From a checkpoint of a small mixture-of-experts model trained on Wikipedia.
Experts: a softmax router, a shared expert of 64 neurons.
Below are experts of layer 5 (counted from 0) of a mixture-of-experts language model. Rows are named router (the router's row for the expert), down (a neuron's output weights, with its number) and show model dimensions 96-143. Each number is 500 + 25 x the weight over its row's rms, rounded and kept within 0 to 999. Numbers have three digits each.
After each expert's rows: a language model's description of what the expert responds to. This comes from a sample of Wikipedia text that the model never trained on.

# expert 4
router:529478516461448507514495488518511514519511490511508544471474494468528528495480505507529534516530518470463484475471482453524536529457480534480544
down0:474496502517495456474515470478498470532497537530513478538539521499508520497515494447492494495484484466488469503521535527446432492503469538472488
down1:542515528510461503496471433518544464496492531490475475489484521496473508506510531505510494500536532483515574496514475542509518490507531500541494
down2:532496483544498521517511512535502546490465472499521541489484477499508478498500459509478514518423527500537511473486522506501498501480493497497464
down3:435491484447478458526496519473532502450499523513464533519458532476555497478517490512506520532495508536528501452525481470495474488527481465518482
down4:524501460510517503492509478516453495523484519497517525487523489482499472525467517482536482484482500485514544483495479468505518532477521492495490
down5:478505473466457490477489494495515520529485500494529525482505526489500481521474467536503499605518496540480509516487471484536453496491467476512504
down6:568574488504482530504490501514504521469468516470524526501488473508517536508505501477498488461549502493487497489465499503491526517521518519506439
down7:487508462517482473467481516524508469508488499524487454468500504518462454499488500476507533478502491518473495498530514543473537498463521513533482
down8:489555510509509519524467513520517502489492529493507562500502483494495514546503514517487511499484495490521508492552480514514511534528487497495516
down9:498530481512523491458510522452444494473468481504491522432509543460516503511505497495471501473491500511498442504451526474519457505490526495556497
down10:478522556532502515496534456504512500460512495468548447490502481475481499545492505460501464504502489522535526447526514519482526510515446525490481
down11:493494542496467487521525454498458540512498506432533461493531535451514488461478485470478496468495480482496460474543470503463528490463519503495472
down12:480495505503518504498490468477493515498506468495526533492545547496472476505494523523483552508501508468487493522469483511506502531510493483470552
down13:520463531547513494499523491565468522506518481484506491511518468554466489505527455499505519483484485467506467537485491556462524488551495517503474
down14:490493479540487498486542502536512495476446456516508442483499488522463520492496464497476457493509484519457475530479470484504550491509513503480485
down15:500496510467551493493531462480493479481531519529488484511498491502483485532514502525480517477457503516499504471445526510486499517535510539510479
down16:524505474507468484440524550507509495518497498521515529483553478478459544514477495517526510498502466522523494516482475518520515494495493509492501
down17:509504480489492478468461515476500497504514487502481490513525502500509462476460531473478498508532527479496535514480518525533476538496502448500487
down18:491497443517507533504500517471518507512466463481498517486501468457482520489451478541545454509459481504460478489476489482460512473500522497479524
down19:492545529490557467535462507475462511509516473509446491475494489519476554514497499519458496496510510516523472464492520514511500449478531468499528
down20:476498528483504489522473487501475547469529506488492530537507477541473457495471479522550501564536515464488512507511482493499496489489520499535537
down21:482530542487509501504521539502504517515512557514513459501507489474506502505500524472506520535509516477489506461488525493499490478510493523529547
down22:493488519529530464453523493477533465536472500494476532533517535529524535492538502495499529467505473533488459540499530495468532513457512474544493
down23:510552524513480519505503463546489479476489507469475613497516544529486523513502533522526530563497498506526500526477505531441536498498518499499476
It responds to: Personal name pieces. Pieces and endings of personal names, mostly South Asian and English first names or surnames, like Abhi-je-et, Khan, Singh, Riley.

# expert 42
router:507472496474488514527530491505516537537531460511489539450472529464540554473485460486519508534513516496458488471506442459547536521473451551469512
down0:471480507508465509461507514550534487523483501508492482482525529511493505473520526501517509478490527478520530485536504493506499521474512486529501
down1:425506485509512479507488466505514493474501473495498513458482492541482527498515442516485533515481488470511496503493499508500504499539489484501518
down2:443500483460480522544502503506492508487443495496481502461475502505472521490542486484507518523433464535479489477473487478496522524467547458512529
down3:488487489500494571507485510497469509535549476518522514491522506474496491497523500494493499438502524490506516481489477501449532498498485485497522
down4:487521549453528516504520478541498521477484501473524481492501478499460486542472511480504539473517481554498473456444499510513497495533500542503499
down5:528585439486481491523491543495504476473509483515513482518559497541512490496494485467475513500446473519504461487490496520488515479497493454494491
down6:474535470513543512464500492488470516525511538492520504522516500496506488538522495513504501536535507539523468490530524545503486476480476512480489
down7:512545553476481486495506477498478502519469495509519481485519519482459456534496525459495504522546534478515536510464488519526452512516501498502506
down8:496473464538477549434526457524467554492553509467516483500508491488493521493498534465488523472509524491474506483512526476494499498518504466501485
down9:472493475456502486530513478503502517482509451490536448514514526525489519515528528496473484519515493476520535509471496492446519529491466519494520
down10:464538515488539544475522469523474497488480453488492484493452510531488463475532492537496470495475476476498514510519519478510495501550485468494497
down11:521510511527504511481517524494493499502495502488487485504523515491511515496539467443439491537500518494458475491490486447533512491484516445517470
down12:510498499529517538535521487519510520490514477526468475550498486462485475531534472523481487495507499522475501493494495509489531538498524538518498
down13:521517495481501507528479533509491471460471499528494510458470493569522492520514457502521474467523484476518505496546467502513505510484544522485494
down14:499527501470523491496443526494533514504491489478481478492475540472489465526464533552499478477502459488521459467518490525459509545458470510521543
down15:505496497539458514524518523490509495483477542513494525496511508520501517488547496517511467475505539473460456522501487480513493510494515458479507
down16:509451493486486526477463538545505519503532517484479493501478518511517471489528492531493490452528507478504466480521523498493461500510513411487463
down17:517466531562466464518556448505500467477523463471529500481550466515484496508494484517480499477551528507516553518519510460475530460554474522501511
down18:516500500488528504553514499433529513495539508545482495526515515489521502515471469487483495487536528498460505538465461506472500511471512490471539
down19:460510474512489498511560496510519461500519508487459499451482483522484481442470477508516496510534462498521514544551507520489493513578500493547508
down20:544515509468525520524538495489521477500496483519508448496484510497490530534521451501486495508480512527510481545521478498469500484518491491514534
down21:488490507519509536522527477487474474545459502494509508525510490522511506469530550511566538467474509527556516517522509509487484470523515535488483
down22:517526473458516465499471512498506477494486457482459489501481497518524513496505515511459475534493511528487494510517490518457540499529499496504508
down23:521494519546507480482524490501501489513467461522528527536519485524497551524497487514497495527511513516489467548538498540511506477458491502501531
It responds to: Mid-word name pieces. Middle or final pieces of proper names and rare words, such as lan in Coghlan, lus in Anschluss, ose, ana, amine.

# expert 7
router:531511479496451514514523469528520504519513467483493520482486523469535535475482496511530535530502508478462487467477501486515528529466465514495517
down0:506425464505523499526465535524454522472463467528495487475470527475461508497532464471493479497457470525540517468509491517530446513504420526459462
down1:509476514522504441508520497480502515480503511566482536465513491494454471529478516486547493492500488514538536519515469465512502492501488522482480
down2:489484489501483506484536521508529463494504530533494526484506493489523489466483468479485490488497447513471498466483512486513518503493474486485499
down3:523474464524483459489531508507475516466522510531514497554518487512484521505523474462506509503457519447519512521497486480494523517500520526493457
down4:485513513448520515523515499500564525456535471501483504470469472500491520511502502565485470503521508498510446480477509489483519475502490489483482
down5:459495546505515514480509520507493521528526483429538516543441484542491502480515480514517510490513497490541491504513510492522464488525505521486481
down6:491542513509508464494496496490502529516465489525453488495478453508505475513536496530505501483505443486522534516511498519519466483544535504540512
down7:447525509546505473493475507479513480505511460473453517509507489474494512489534532503476502497548510486501528499487545491517497489509485509504478
down8:513500507481508500553526492545503485491468508495493481522496532516510462505484515511499526498509492557485456485473482500488496465510532497515526
down9:510436507477476477490497480500472490534483518502491526500505479488488502487515511495464478523485484503496518532503493494480507501511468494494539
down10:527485462458514487476520511505435508494494521485473455513494532518471534468487458502503477470469489495510455531451529509493498509491529453489513
down11:514480503501498520533443498483476485529494486480498506534528472456538503455521458536505520490534486499494483530497480513482526471489517522510517
down12:457503492487487469433505551495476507532495529549545486526530527503500511469541498506510510477481534502526457475489516512475462505484543525469519
down13:540502503514534470503493488509490478501507479522474492483484507510485460505508506503511489479497500520493471473490480520523481552464485495491504
down14:481522509511506504520538549493472536503520477500505497509532463500430479520502495487525496508502558457542492516495517544467492492458494517477473
down15:514470542483482548485499507484547513502501468475497538541476470477511489506477522537531514517519540497474495511477495494494481487455507421467523
down16:508480490485507485501504521499511495460542480538486495504526479475501534464531504503500541457495486531462476496492469477528529495479509496488476
down17:519456508480473484498542469508470509492524486479510474455539480487484538456499506531480477513492513431489518476453524482506473488511488515448488
down18:467487536502493488468479507475500481477473521466499503515505519498513499488495497518484506514503475470492533506483500480433486493463492513489490
down19:490490495479518541495458445531493503431505546510515545463517511476494441537495517485514495462506522490472497523499476513479457536462456483455491
down20:488484562486492493475471541513466467487541523476511542525509497473468511485458494504524523493487486516500508506484546524465492482495546485487512
down21:520521502498503503477470498549481468523536480548509474487485511502479475543508493510513463509530510520512551474535498504508529540470490532494499
down22:423497510512517510468504518499522507498503482467523514520513490488512493505508557537530511527506538460461529474505507486499488494535497531491504
down23:545501484524454483496568479461476507482501468530496443496509472498511482517506518520468450506513515506460494486509499483510516488558537523460473
It responds to: Japanese/CJK byte pieces. Raw byte pieces of Japanese and other non-Latin scripts inside romanized titles, plus scattered word fragments in tables and names.

# expert 0
router:533467497502505528520520470505514498518531478514491519481476517466496530479477498502516537518523533512485503458507473475522528520482476514507525
down0:459528498516492499490505486474501497477482499489510522491538500533494487462516505526466527507537528486510521489501483506529499544546544476473495
down1:469537518469465476522492501481474483459471525470495474511504528507469476486509483536475514492524468482495459489538481512466507511492513446450487
down2:478474512459496506501520538485523453504507518483491516526507506532512494501515502528531476482488523504522522528520501465507467505499511464483465
down3:534521517492498529485484474542487487538488551490492526474504470492539484544454478520478514502455509544518492522514538444516488532487512571542499
down4:468506517479491512493483508507465473494453492505480557515467501497524481470494485476504460464524468504493496474469531505496511502473517539501513
down5:491482487479491482523492472527539442534540516507500505488535520508499547537520503494527516454531475517451483553502489500489499515512528470494491
down6:500518528539504476519509469525496450490530478502479486492490501480491524492509474501494476519516530502490463498462484454511535482501485545509463
down7:433504525467497502492547500544486522498489533492509503515490464471470467465517474479536517496503491495503546494458505437556496512502486516482500
down8:507464532486491538491502526511457450475495451545526521527468502465511516486491450491517529521506470491449529496502526515506527533513479524523447
down9:463480529507536499471477469501487544541448490509480513503527483475471474488482497500509474490524526494500532529521495545519529455484484475487546
down10:552489480483488519477522538505491556548469541534516498466477504532526494482503501506482521492474493496499531486511525496476492510475488463491517
down11:484479474507487507510478483480442519488480504503529490518511536550488519457495490531483465517472527474525482490511497494524541506435518481491510
down12:508477483503466499497485503509495519525494496468498503518519517500476512513496452514472504488506491542518497502482518553479527539465531516459499
down13:468515509519498518521524526518529522524512508476542497552481538482489496446450474500506497476535504499510528453513500510532508509519504538506472
down14:527495500432480512495497493479492491525520495489502531462485484457485521531470488531456507523482526505508482501469485504517494572471524486513452
down15:519523526515471485452504468532469470488498533486529482496465461522512526482467521467492523486494510484508490497519551506442515469459496512495498
down16:499479465509520499491487506515524533519532507527508492474514475474454538506487504479512529506474505486496532523509531523514509469494513525483513
down17:540463506468511510530524483492525533485472532518510471492490448483478518515522473495504497506538462496497459495505528515504506507482498460472492
down18:487481531478541485512460494530543494492488519515488489533491496494506529521505510502507519462504499536495486483549441468506502467501526469455524
down19:465489489516507524514494513517449477492495525487471488451502473500507521543481496499541564507500500526467520539501512508503479519522510512534500
down20:466562454491564523478488505461535513505472502527510474507531423485484508517509522448527518490521473543448525460512452515467499451493488478460487
down21:495522492528438433526481517527493496493509522543484491481472469526532520511481483502493492505474475484498488501474461502516527489459527485484506
down22:513479462475519487528535507513485491470564486473503535512510489486532482477480483490516499478460482516482539491507526518517536487489485505494496
down23:504532577521506601518487494468502541498503549508506506472511490483482499516551476515505506517494482503515501515474530463472503515468523551492479
It responds to: Table cell separators. Pipe separators ending table rows, in census, election, list and sports-statistics tables, e.g. after "| 1940 | 210 |" or "Série B; 2; 0;".

# expert 18
router:521511536485467510505521472531522502536523470487501530459477500465534529491452483498543526537517518488459496476502458451528528521452466529473510
down0:446501499485478524468454502506488533541477561508504480499521489455498516514471539512475488512522506492505487523540503484526485501474521473482489
down1:504503462446506495526512528501502489546485528533513548467489493482457524463515525499517539533518493515506493484510478557490549462491567497500502
down2:516469531524524497470522453479478505522508469446503514473441518496519510477463481510472465501482485508542526514468527520494474492526451492514476
down3:497525523529540524540555533508548509498474498507495468521498486479512477464476533501465493489503516501502486499472519481501471521536493473505457
down4:509489496496516522514527463474523504477520483498472511512454521461503495471457506526494502500516491504478453505506466488497472536443490504468463
down5:512499555508523523473499494458490495498569487510524499496520515471523517499534488492487553513475498478504521558530532463551514525475508479511489
down6:464502500502498477476473462516478500503495548476508489526517523476537472446517529516499512505506542500552508495482500495501502488465485455475518
down7:477515494476488486472427492515518517477466519518526562524486514494505495520549495500472474471549493521516541521528452495479499493458498444509501
down8:468449523512495475534511493542467509519532538477470431525509506479493451484514492495437466485504542518478529492465480471537505474505467457508522
down9:485500540512447541497501496469477470526502483540487504475509464459492520506521497499494487495533499531514482531520521517469509524502494465557490
down10:510498461517520554485509475479473530516505510514475527450493472496495504581486511501469518517461520490534558527485517478517508509449508528485492
down11:523488501485506530534475529510526484456517482484480504467494481511519518474478500499470467520525502500491511509511467455468526531496513506474539
down12:494498541476500500488498500497467517519491506483520486529471431524475479535515499513477469497478500536474493497509479458510515481467478485523549
down13:480493473475516488516467522491524503460473469505507530472499518530532499493481479521506444462523474528521501510536484478478465471478504509529497
down14:472501481530499442536493476481451505503522530438535488491464515510539478470512448457459500495458514473537488535506515450548501503485489506453502
down15:521461524479474482461484489532479485498442487495543509483457480523498469493492488514528492466509505526502476529501527506471469514500504482481538
down16:504498474523522500507495470472492524527475503481452512491506458476464488479459536532476507466479504501546529507493466489494509482522484492473475
down17:477527517448502500544508498541456461471529478505516482508529488465502486503501471481509501505522468501508517498531502474460555516501489496512491
down18:512516512504498517477507476506464491515531531519501522459469484482494514519498469525489510490482511515550511507509551457502524578538519529536515
down19:515483518468517458534474531466540486520474538466499528508475497544524496479507499476524513512535482499451532455478450505494471513523496460484478
down20:467461515503494464515485528533512464498485527542541469542490524480491472482504455533515497439504488468496516526525504523471516504500474504471550
down21:460502510551511512468529519500500512494502519510506454534484513473455504476529506484488510498490471523505508491514529522491474482489482479527510
down22:511525541476533519459537516510525483517536518470507505517521495486507531479497508463459529493495530519470488496483511506524466476475475463457543
down23:498527460491510522514510500516546517541474485500519532507459483457475540517491519506510495493488513502519509496524527517504516511498476529512462
It responds to: Sentence-subject nouns, pronouns. Pronouns and nouns closing a noun phrase before a verb or comma, such as it, She, army, troops, forces, Clippers, Corporation.

# expert 11
router:515497517505451504511531466527503535501526482487498533507428502465527531472475473477518514543535523456418483438498494482528528487484451549494548
down0:579476501520476462445488472500517477457500517492493486514472513553528492473490543484491492474501483530487480448483516506486511509495489541490552
down1:454524502499499529495496468492490482485512495499557486477526489437495494526506533499507501472538526512488528469523483505476495500534478510523497
down2:523531510543481502505532512532487531491530477472487485505497468524496506501473461511486492492528520468487495495495559519485470455529484506483558
down3:485469492486499462521551523521518522505491536539474483503524492474491472494523469503519482508524501459465442458478450489479458474464497488499491
down4:483519543519505514466520509498492515508512519506495540510511507547518540461511531503487501502497521470564469467541489473508524516500463508493493
down5:521507527553504483474471528493501494522493496487497495499511519519474521492527508512473449495471494525573515511534536506521451500488508472478496
down6:465480488438532522529485511553528505549479495481493516506502502537556534541500475499518497488485544496467471477540521518504521503517519510514467
down7:457432474528499498506497504518469475454479480510503469472517487524482491476490473479468537453498550491474508523485504499464547502457502538512451
down8:532435499508514514483531463489482471518522497537471484557553528519523525522503509508502516514528508528516532496476485497461526497472546545468447
down9:469516523508491496495511476504470509537475518499484497520510561456506454514504474520468502509487454466503487461468505510499493500477450506498502
down10:503480490529443463513554505529488511512538506508509531502544505483515517512531455518498504543504490466509488509503480504511501493509514514544483
down11:518449483534546532516457467485494514469523472476497515510496486486537508551444529500533518473501508546498552521509491494517520514517485484518492
down12:547498505522469494509522470501461520515527519487513543512489514471491481493501496475490464489452524450509477466504517511494473479458513530520461
down13:532496519502523449494525523517500510518469541523488484500510508513504517522517514534470498520483480442500471473519493500487525535528508455495504
down14:520454504506474474521462484511507525521506449487500491481489488483466492472529471486547492480471508468514524520527526526550509514480540464516502
down15:482548507511536499538442489460463484496462549460531505496471460492519537514490458497459461524492488554499466518526457520474513495513499502478496
down16:540501505472526514483477497479488483515490506494537495501480489516465487503490514515517483491467515495544475512494484510523530496511492489532457
down17:514490463495526522544506475512511520525491514496522482487489468519506464486486494516500523542521541504436529516510523487484515478501515559482492
down18:483509503496511508477475488514450474503440557526437425522516471530521484504506490485502501500478515508458516463496498519494534450531488474488471
down19:509505485525504487500526521498498489505491468497510482510549526506481495487499487489492508474493520508469527467517571451519521500481439552464515
down20:542489507511481507539528471496487488530473479520446492485453500530513504534500521508520445497503492486485506497511554494490512496530547499505503
down21:477555471492518518528517442504519507485480510499470508498535495490500543510461461494503531518503505515491493518490566492496532456498519518509459
down22:529506520474505482487516510546478477568516519495493467488503495498501473514475497488494515516519503513519540504507499497486487526500520493514509
down23:486508492553501512556508522463490480463486549488464512486487566534529434470520488516451505490522532484532520493497517479495490561557489492532463
It responds to: LaTeX math and money. Tokens inside LaTeX formulas such as backslashes, braces, subscripts and variables, plus dollar signs and million or billion in amounts.

# expert 32
router:507507515512488534521513489518528505549526459490478537503470508484473527487490504491519552532512507479471498467497481480496567524470476521481507
down0:482536542478483537557508562503487499501521486518533490528491523497470505512513507516460476508488525466469520441476545496475494524496506466515538
down1:501532470526484537489492459499458495542483502479508480509458493517492498476494506485443466503488531515507529501544519521489511529553480500508486
down2:482517500508535493472469509461517477528527503434479502505519464518476529513509506489472487535497503484492487514501495501509495488474470525510535
down3:484518491523488490502469526548529503540481499530530526498494506492509487522521493470464491463435454474488477493492492519503518506524490502499541
down4:520517496520518494517520495499530512482519513521531493486524531516517513494477507490520490492486522471519515500518551481532490486473493499511477
down5:511501512484480483526498524537514479482517477485485470530526497486489485490509491523500465485499493474516505479486501531501520518482563519480526
down6:482520504530498485479469546472517494538498470490507473503482524527458494530515458522502512482489469499440515497522525519500441520528518498451487
down7:493485521510486510500495462465508513492481504477576512522471485522500506510523525498520511501503506472510486549509523498493511506499537527463524
down8:511507483497480539432504468514497514514507507525514505510501547516475472526510466500505507492487539455508513515483535544505522492555531491486519
down9:506487492480518493544514486511510528448490479516531519498517510505500501498514497493495503487516503527546468488480497454532510485517516527545521
down10:472486506510567484508479502485475502493523511490512511476485455497505525512466583509459515490481539510499492529473500529469513509516532492473499
down11:477428502487470470548470473509463483506503518476479482493499493522505477494468561514519497484478488534519488535499482469482542484485510490474501
down12:501486518499557503490529472511473493482507530458568488521472468489515485503489504499465496563489496502480486521535476515513509515459513506507497
down13:551476464507491512488555530495516483505529532514504529486510534488457525474544481505465505560503482493527519478540511501477529450475485513524497
down14:491494502442486437456462541483511526508492519510470488465519514475519502525451501512522492495487471494520474477492500491506492446489542491505489
down15:470510514485468490487500461489490498514507504489531498511532460511479497531503538530539545477437503500499493469517461512519475541463531443533545
down16:481573543515498537471453513515523484492506508538541468509479443479528495498505543501487473509489519514520483483507479514499464495452487505512481
down17:459489505490518471507476464500488497548461520471491496518518468495511512505473487508507526479495473509497516468481465484493480536525523513485493
down18:541460532511483526531489531506519521499515451540484503505503497519472492465499482498500497492487471485509466506475486495462473499477471564550545
down19:512526519532502527522508556505479518541497489519525476472494532492463513469516491507495469530526501450482524521487521492479511473519501462513483
down20:478511507485510534503512486472532466438518506510465514490493506510529517504551493534433500477505527517528478509472473538520492524486525499519498
down21:484478559518528520488537522511467531505541499460545459536500532498504499451482504514485507513507471504506498504469521491537517540530492488544484
down22:507519541517535509503513460470504540529518511484531486483491484461444483497433518486525513470508494520496495544494484485517497533501495474511515
down23:537492497489525481513527496514462462514489512490473456482487527464475539487490512492554516449501495467504501473498518485525466459492456523511491
It responds to: Prepositions and particles. Spatial prepositions and verb particles such as on, out, over, up, off, along, including word-initial uses like outburst, offline, on-air.

# expert 22
router:487511509516478513521519475522530509524504463474524535504483505452511550455489488484534531530520524490489508454522490477511522514479468546476513
down0:495461517445476511493519456475492476488525517504508546481544527488501489518507480473478496492525472502493461524495510554500441473475492486465539
down1:521491499491501497483533505499528470469467477509529478497494521499559523472491468479523559536469502517474494468478486516511516530508501477480525
down2:489523425509481499456491533429500533554495475534471525468473534517551481467503489512519521491511512534538521523486472520459504483537476507509468
down3:479518480524469530459521486492469507525505453507572588485475508523507550524519527527517482527485497519479429526532474522509486534471516473503516
down4:533502461492465503498493518511536482472499510488465490517509482509474485488497496487501481516508486490530520500491443467487407495510461486526495
down5:431492516491466556497488525513487526507509474516523481525490506478506483470568491522492469521519448523468504493476540514504512477519459503473502
down6:503506521516501480461481475490500510513549481515479535460522533525470524474510478503501502461508547488502502512468483444488569494445489462511497
down7:504445481526512497538511532492494491501500464484502495500511480515490477547502479522447464529462542457463515504472505492510513514541486458531475
down8:453520493508530487492543497524467499460524492528502489497515525539535470509483519499525459507513523489535547444509503531509514496513515501531389
down9:519491479490482479511529534504503522527503567544446488478501486504486484531509524546510461495498479436532527518485506512488497490573490477545471
down10:466483553534494530475499495473522472467477506511464530552482501491496516479503477488482476532551483508451470513488470481470485479460494465494531
down11:501498563501509503496516499456487456512524517516513479519500511498486512512508507557547484534464488484501499488522523521552451519538525481526484
down12:494489541534509476549483491515479502496531526558496493437533510485522520506522488529511471537484482524550494496506520470540510506561487530506469
down13:472490531498477514497515477442483527482473517520505545464500504523509463525504496542512442528540458493448473517513522488481542498530483468500524
down14:514477516515522509545524462532524500482522484448496497485500493497424520497469473483507526503452501505543520472533467495516498553499517515520486
down15:451532493498490479489512500541521485558490492512464529546500472525478542508504546553520445494476525445483526484486487540467511487507497504485533
down16:499485462506535463505486487502501512477522454487486434549548511490511455496512496519506500528460530503476584429482537485459487539478476491550499
down17:497514497468488530521483518551497477516499499517452538510471523483496521520502471521468438490503444478511535513479500547546490516517503504500529
down18:528488542535479507481530465492470481551545478509482561469446514499490522512485509536485473489496490539519507487471454515493531509489512463488501
down19:511469487534494511515439510501527520504521523507464524536506497500486502520483468464510508519468518467480519517523522516503459528525488511517506
down20:547483484544510480542495455489507498474486497526480505488482498505512455497519445512508477515511470517460499471441479461520483470511468494510455
down21:448489529496483520510464493479553495432539515508464540511501481519548542484517471520503510518508523496488489531502504525497511471515518519516531
down22:531497531460448527499460478466547522524491490494496533461497549503513496507460512492469510477505500514457505494446483498541498495504506511533525
down23:527516521475514507565502513493485521478514487527489496500503548486438473513483494467506478529484447476549487530521529523498504507527478503534502
It responds to: Section heading words. Words and line breaks inside or next to wiki section headings marked by === or ==, like See also, Early life, Career finals.

# expert 53
router:507498504465448531504520478556531505512508475476479517471478477450516524478466511495512518519522496494496471466508473451524510525454473512462537
down0:499482492496524519499530501486508494478516530511476496482450506497494469501513469488504481502462473481499505487494485503471516466543484504493501
down1:522550532573474523542478479481463469554499497512530533505435515496502529509473502515466532525522479486546489497507519473486503526509530445550484
down2:494519519497480506508503513447525467529489505500521527488533507534480511521476487523492478542512470508477516490506505459459477543492528472468473
down3:492482522535476484473527491496441469511531494528514471534573484505470476465524482511490586522480519482509459504486519485464492506519512499502480
down4:465493499489482494529479525494462488501479495492513529482485510515499470557519471513497454539488501472491499491540501494503503490501502496484481
down5:484500453512505478505441506486483497506499472474514506490498470548509468500543495549504493479520480491463501510484509508515475493496486498517487
down6:494496500488538497523500470536489519577507506510546482474494495476516481518525474519520538492497504518528486504519446540509451503460475491516514
down7:532488482527483513481547493509489519533539501493537490539495427532548472480519487513504517487524491492500461486531487491485538492453490542518456
down8:491464511503497528498500488487468501463472461500496495446503495508506556546495509510504482490478509494465458521510548510492496528472487450460518
down9:483456517474482487471508483456487499520483523491530498509476496469508506508481500523473500523503530498522507522532491485499460534488500493487559
down10:498485469451518493527529524524530507517544511533470475532520512467509507503491480478470524503522484468469521515508503507521504498484509523467518
down11:493491475509507515484505483512490497453487504513443486531489514517485493432510511497442510461548513486511506528476473510495522504496502509438454
down12:511532451523514488492472493443468500477448486550500485500516537498527523541505487476511497514509489502509565506490520488515469527492533489516469
down13:520477541504501521501532535505521535506523518481516515533500517499484470506521462477473478468509487507517515507491526492539499479440510558525497
down14:464492507496512485482531524476475480507487497516478513546507504495487503502525549523474553515466550507479478488480485505475527467505544522480493
down15:503488505504503464523477473478546440544534539467509466484505514535440543489465505523525484506544492513499487523500487496537494515506483527515491
down16:513443490528473437492549496517494498471470496519528500474518513499532500516490512531462472495483503474524513527491488482493487460485497527543491
down17:484478526528523488507542486470487520495524489525502539511512466535536514525506461503506517497516519452467510481501514482501501465520517514522459
down18:515476449484494542471482510529505508467476533474472469467493508470496519483500516481492512501515508535540483467533509478488535515492467479479532
down19:453491513480464473494490511474505484486497472514513496522507513481525500518506510512510537432499517459512517526497498510431515513487484529483517
down20:503494490460510506489494473477464475524463490538482502441543483511472508502518521477506516502479499557501547469516520526485487474525537491523492
down21:520467505427468490489492496478485478486476504536539532499526528514453539506495513509510452511540507499528540542492479490519478520524509475506490
down22:523491525558502562544555492467520499516487512530484488525543457464527485531512535515498513538492462520514489492514495503492553485508511513509474
down23:509518495478503521481520550513506507505447517469497541514491499507491490473453523483481480462466539497482516546504504508542549502514543516473499
It responds to: Phrase-ending nouns. Nouns, often plural, and closing quotes or brackets that end a noun phrase or title, as in posterior wings, return legs, pectoral fin.

# expert 3
router:532513519530462529514504510508530508515515495522493524479480496499505525490474483476491498517552472508437480458518496469508509509465541544481510
down0:502486503490499456486456527473496507484489553496502534496449514498537541501517462556517509478452500506531469444553497488471534522477508479510465
down1:514508462493479448476496535528510504514514509502479525467473550527502519488514468546524475469506499518484501478500517506488496492477524509512527
down2:523471499534467530517501467557495483488489523485500459512510439509512546492529530470461490502510502476483470523494501554519500526482493531515487
down3:536486504453484505517518504495501481512469529514511522492479507493491500467453513533518520471518492492499532484502545512440528510500522462512472
down4:477529519482509533501511461505494503502496497479453485521478449542490504494508507486493544440478514516515502471493501439454515517474492512503511
down5:474475505513514493478444497453545530509489514515503447531488520468473509518496582550496503505534474485508488486482489486523445493506558460509488
down6:507478496517512513559483484507474532510492493512474534485506558535547497469470525530471481529539454533514476513484521476552483532520479529514467
down7:517516520562495478504500473529558519481465516495496491590528488499495460489524443510500507498536512503498514540493465492500542494490535523498518
down8:474536488471520537541490498519505528521472535493528479494491526468497480498463465540475495505517511514523499523466544484473540524492561496561507
down9:529483503470544552541498496490542527513487550540460493523454509507459509521472551556552524504530518507521500507522489490518512502485515469472529
down10:516507514528534502552512505534447523519497514526419517506516547508540520446484505522525498537469472478482510477502498486503517496495536494458502
down11:492460507524477538515511488509515490459498549492512475515519444489502500522469511446516438462563540509462515497490500492497482519486462497507488
down12:509509501458459509517523514516521491516490472515535497484519483472532476477471480479499498493532537505462580575503529540466504494497490532522460
down13:502550526494449484490555529514531489468505516474529521434479533487485486549507452465504510509531499470523494501513535494543471513577482487530476
down14:482506478509483515510525510506502481485507536500508466462530459504519497487494519453517478520532492496479558551469438474469519509502521493534487
down15:491487530543492521501496512486503527450491491518509469533470522538516448448465460458485499476526466498505442496479495488517514519493441486500541
down16:478530494530531517497503511539488469524516543463501533471493456471508508528510497470490470487486483514509475486520492493501513514488459540506456
down17:447546496484508514487489520535553510518506461498499483480467493512493520477519515505506496498481549467453465530504453515483505512512509472492538
down18:515479494481516512499510522514521484514459507504485480498529493528500509482522481482545480464514472493503533500508517483502522481480522511494444
down19:514511473500525533479545508502486485486528443517499512524466555525469508517520520542515526502497543482491515498454486482467497463483491505469530
down20:546506473558504493461516472453485476490508501481519506497500488480505507522530497493497501524519502457516503528514455520535486547519535474510506
down21:476517484497514531487530497534528535432468505445510528453499527493514547529505516515524519528444499517483468488540436546473472493518503497505518
down22:498536466498480520447501498506530501555495509507457520492500505456513488518478507529503517481493496510492483508526496511472506447445487493493473
down23:488544506497539495524539515474488491487509508555480551516501524502470507516519502574517481505494482508503505490489520485479488500489502503498538
It responds to: Non-English name fragments. Short word pieces inside transliterated foreign names and words, often South Asian, Arabic or Turkish, such as Na-am, Si-am-ese, Ka-mara, Fa-z-ackerley.